config.yaml
d_model: 448
d_expert: 112
balance_bias: true
norm: "rmsnorm"
optimizer: "adam_variant"
batch_tokens: [32768, 65536, 131072]
seq_len: 2048
Below are experts of layer 5 (counted from 0) of a mixture-of-experts language model. Rows are named up (a neuron's input weights, with its number), down (a neuron's output weights, with its number) and show model dimensions 384-447. Each number is 128 + 24 x the weight over its row's rms, rounded and kept within 0 to 255.
Before each expert's rows: "mostly gets" lists some tokens that are sent to it at least half of the time; "comes before" lists some tokens at least twice as common just after its tokens as in all text. This comes from a sample of Wikipedia text that the model never trained on. Tokens count by the router's weight.

# expert 25
mostly gets: " not", "ment", " name", " end", "ect", " line"
comes before: " of", "s", "ed", "ion", " to", "."
up0 [110 135 108 128 128 132 140 151 103 116 150 132 133  78 160 130 135  83 134 148  94 132 121 138 116 126 128 130  72  76 124 188 127 114 114 160 123  81 140 135 140 126 134 113 166 104 114 127 137 110 121 117 145 108 133 128 110  50 150 171 101 134 106 102]
down0 [116 146 117 136 107 115 156 159 151 137 173 140 150 137 126 114 114 122 146 131 175 116 100 129 180 100 153 182 129  68  96 123 111 108 166 164 137 153 120 105 179  90 107 112 148  84 125 150 111 109 131  68 145 120 130 129 174 169 134  84 139 123 127 151]

# expert 19
mostly gets: " of", " A", " In", " part", " An", " name"
comes before: " the", " of", " a", " his", " birth", " this"
up0 [121 103 154 132 119 164 121 141 151 166 158 136 110 134  90 106 126 118 112 141 121 107 126 183 153 153 110 141 148 134 126 126  82 121 119  92 115 113 158 138 109 146  84 128 122 145 118 138  91 108 136 136  97 149 125 147 126 169  92 111 106  68  75 139]
down0 [105 150 126 147 140  89 165 126 152 106 141 143 107 113 163 123 105  77 123 161 137 109 121 131 180 126 136 155 125 137 118  84  91 148 120 123 114 122 162 143 157 118 125 158 135 134 112 188 116 126  92 113 129 121 102 124 144 116 103 132 141 107 101 135]

# expert 12
mostly gets: " National", " film", " International", " State", " Award", " government"
comes before: ":", " of", "s", "ed", "==", " career"
up0 [152 149 134 133 122  95 159 146 102 141 125 131 164 194 106  83 120 145 135 105 116 159  82 123 113 102 147 150 105 100 124 118 107 131 140 112  84 119 120 150 131 129  83 167 124 146  85 155 174 119 123  93 152 122 147 133 112 156 109 128 122 150 124 178]
down0 [121 138  97 150  98 142 100 140 131 104 140 151 123 176 120  98  84 113 153 133 122 101 103 118 106 148 159 129 106 139 143 119 113 149 123 124  97 120  95 121 140 125 128 130 116 118  93 146 144 130 103 115 143 126 101  92 126 123 132 151 103 143 141 131]

# expert 4
mostly gets: " that", "=", " until", "|", " how", " Website"
comes before: "==", "The", "===", "=", "In", "|"
up0 [115 107 145  83 127 108 152 119 125 110  50 132 137 113  73 145 122 126 131  96 131 178 130  98 126 139 142 156 103 116 134 162 145 154 141 118 120 153 107  97 185 152 119 159  95 144 130 109 158 106 101 144 151 107 171 116  84 103 114 145 115 160 120 109]
down0 [115 149 138  67 126 145 142  95 132 105  82 122 110 110 121 125  79  96  63 126 134 130 127 138 167 164 126 146 148 121 120 158 137  84 111 146 133 133 114 110 128 114 121 121 141  98 117 146 148 140  93 102 139  87 127 148 113 127 148 146 100 107 147 136]

# expert 14
mostly gets: " University", " Party", " School", " County", " National", " States"
comes before: ",", ".", " of", "s", " (", " in"
up0 [113 106 121 161 141 143 121 104 114 126 114 163 134  95 120 100 180 187 145 126 127 136 149  94 119 119 133 172 128 126 120 134 119 128 102 115 150 177  88 149  63  84 162 134 150 121 101 101 138 134 129 117 148 122 125 129 131 130 102  95 131  80 127 128]
down0 [ 73 109 110 140  97 142 136 109 120 161 145 144 141 163 130 120 167 106 162  68 138 170  84 106 161 130 113 105  85 133 163 118 142 122  88 131 157 124 116 135 142 112 131 149 100 146 125 134 124  92 141  75 113 183 142 115 113 111 115 140  95 164 124 143]

# expert 7
mostly gets: " a", " an", " in", " dis", " co", " pro"
comes before: "1", "2", "3", "4", "5", "cell"
up0 [140 121  96 112 126 117 148 124 155 166 138 124 146 161 107 127 116 179 135 127 152 133 101 150 107  80 124 121 135 121 139 118 111 126 169 122 138 120  76  94 156  81 152 153 144  97  82 140 120 122 155  94 162 133 165 116 135 124 122  81  74 151 106  99]
down0 [120 137 139 186  84 134 165 128 113 155 113 122 144 143 101 153 146 139 115 167 149  84 112  57 101 142 157  59  90 124 101 105 151 144 162 151 107 148 114 110 129 108 157  63 116 102 142 173 130 190 157  60 135 102 109 135 159 112 131 153 125 124 114 164]

# expert 31
mostly gets: "In", " March", " August", " September", " December", " November"
comes before: " ", " March", " August", " May", " December", " June"
up0 [ 99  69 117 153 143 119 115 144 107 129 133 125 120 125 111 139 126 138 177 131 169 191 142 116  82 112  99 116 138 170 110 119 135 163 130 148 124 116  72 114 118 142 140 110 124 150 118 147 111 105  92 108 164 116 141  98 105 114 102  73 127 158 147 125]
down0 [124  95 119 118  98 145 132 120 102 137 144  98  80 117 112 115 123 132 100 150 132 148 148 119 114 106 129 111 127 134 113 122 115 136 161 179 123 126 117 113 120 160 160 113 138 136 129 137 128 112 151 134 142  81 163 126 141 111 125 159 103  99 123 150]

# expert 18
mostly gets: " had", " has", " also", " have", " been", " part"
comes before: " to", " in", " by", "s", " as", "ed"
up0 [133  92 127 152 116 138 139 110  99 136 145 102 132 142 122 119 116 135 109 138 107 131 116 151 141 129 137 126  73 123 111 169 134 154 122 115 125  99 135 142 142 103 130 124  82 134 134 131 132 159 139 134 147 129 109  78 164  96 118 149 180 188 114 126]
down0 [124 159 149 101 121 127 146 103 106 120 130 105 146 157 117 132 128 131 145 153 187  88 133 143 133 100 135 149 119 146 102 104 101  39 113 108 109 168 137 131 113 127 115 121 100 157 144 135 154  89 127 146 126 165 140 132 118 149 112 136 130  93 139 103]

# expert 11
mostly gets: "t", "th", "ph", "it", "st", "ve"
comes before: "1", "2", " century", " Born", " •", " \""
up0 [154  63 134 158 168 109 117 157 132 129  71 108 118 137  99 106 132 126  88 149 124 125 123 151 137 161 128 100 146 152 129  96 149 109 153 169 120  59 119 126 110 115  97 116 142 121 130 149  76  87 131 135  98 123 120 100 151 128 108 121 158 135 135 114]
down0 [ 91 112 164 185 147 168 135 152 117 131 117 111 114 108 123 153 120 156 131 163 147 103 100 105 144 136 142 142 121 130 142 140 178 134 102 126 127 131 127 125 127  99 100 116  99 133 116 103 176 150 157 164 109 124 147 121 120 160 161 113 112 127 113 109]

# expert 41
mostly gets: ",", "),", "\",", "van", " me", "i"
comes before: " and", " ", " but", " which", " the", " he"
up0 [108 121 160 119 141 151 188 135  75 129 132 129 147 123 102 121 136 139 113 108 127 119  79  54 153 147 137 142 164 176 104 105 100 143 136 137 119 149 125 131 125 223 143 120 148 119 140 135 127 106  39 132 106 160 158 127 106 148 127 167 174 119 102 157]
down0 [103 127  97 155 125 145  89 106 103 125  78 145  66 158 164 138 159 104 112 121  90 119 132 104 122 123  99 116  89 124 104 129 137 161 115 157 113 129 141 128  90 121 171 129 145 123 137 128  85 126 106 121 139 105  92 144 125  93 127 101  97 125 160 168]

# expert 29
mostly gets: ":", " –", ";", " /", " —", ");"
comes before: " ", " A", " \"", " N", " UTC", " The"
up0 [132 110  87 189 151 126 147 121 140  84 149 102  78 113  96 110 135 103 113 109 150 126 133  87 120 173 139  95 154 136 138 131 154 146  98 140 122 116 113 115 143 133 105  68 115 105 144  92  73 115 130 111 126 137 126  94 107 127 137 110 122  92 152 148]
down0 [132 127 142 155 120 139 142 106 130 157 165  73  66 171 108 110 132 158 125 124 137  81 102  74 112 135 124 120 124 158 167 164 134 152 127 112 137 120  72 122 113 117 153 134 113 127 120 150 152 146 119 148 174 173 166 124 103 119 113 165 114 127 141 152]

# expert 0
mostly gets: "m", " this", " No", " no", " This", " Pro"
comes before: " |", ":", " War", " /", " time", " is"
up0 [137 171 155 139 132 155 153  97 110 129 115 110 134 131 143  91 143 150 115  83 104  85 146 135 120 134 147 150 151 114  89 136  42 100 148 132 151 136 123 178 113 180 119 130 158 174 149 130 170 108 114 130 146 106 126 154 128 125 122 122 108 116 125 143]
down0 [137 150 137  89 179 118 126 144 158 162 118 138 159 111 105 114  94  64 159 156 160 136 137 135 158 118 122 154 116 144 127 117 156 148  93 121 105 159 160 116 158 149 126 147 145 127 139 127 123  94 137 125 126  99 124 157 128 121 151  98 144 163 165 180]

# expert 1
mostly gets: " to", " was", " by", "ly", " is", " with"
comes before: " the", " a", " be", " an", " his", " also"
up0 [114 147 128 131 154  76 155 117  70 154 183 173 135 143 174 122 103 132 144 136 145 121 114  96 193 104 180 108 106 149 171 163  97 156 159 138 162 155 135 119 132 105 146  96 121 164 115 149 123 117 120  57 183 140 119 124 107 125 109 124 113 167 177  92]
down0 [128 110 133 182 125 104 134 134 161 107 147 172 131 151 142 119 154 148 105 168 150 123 129 132 147 137 117 120 120 118 131 152 138 143 158 112 109 197 179 128 101 129 111 122 156 108 162  98 138 100 126 139 110 118 147 128  99 133 148 149 120 101 133 123]

# expert 16
mostly gets: " (", " \"", " on", "–", "/", " ="
comes before: "-", "\n", "1", "2", "|", "The"
up0 [150 134 157 171 134 162 127 145 109 151 149 115 115  93 125  93 122 103 126 145  97 132 109 122 141 154  88  98 118 162 117 113 117 100 151 185 129 137 127 141 115 156 133 111 110 128 135 155 130 142 107 127  62 126 146  74 106 114 107 137 134 123 126 101]
down0 [ 90 156 161 123 139 121 133 188  84 135 145 160 118 131 165 136 133 184 136 107 149 127 134  90 113 171 100 151 131 129 107 123 135 153 110 137  93 116 161 113  98 133 155 102  79 100 140 132 160 176  90  99 151 157 103 146  90 138 126 140 123 143 170 130]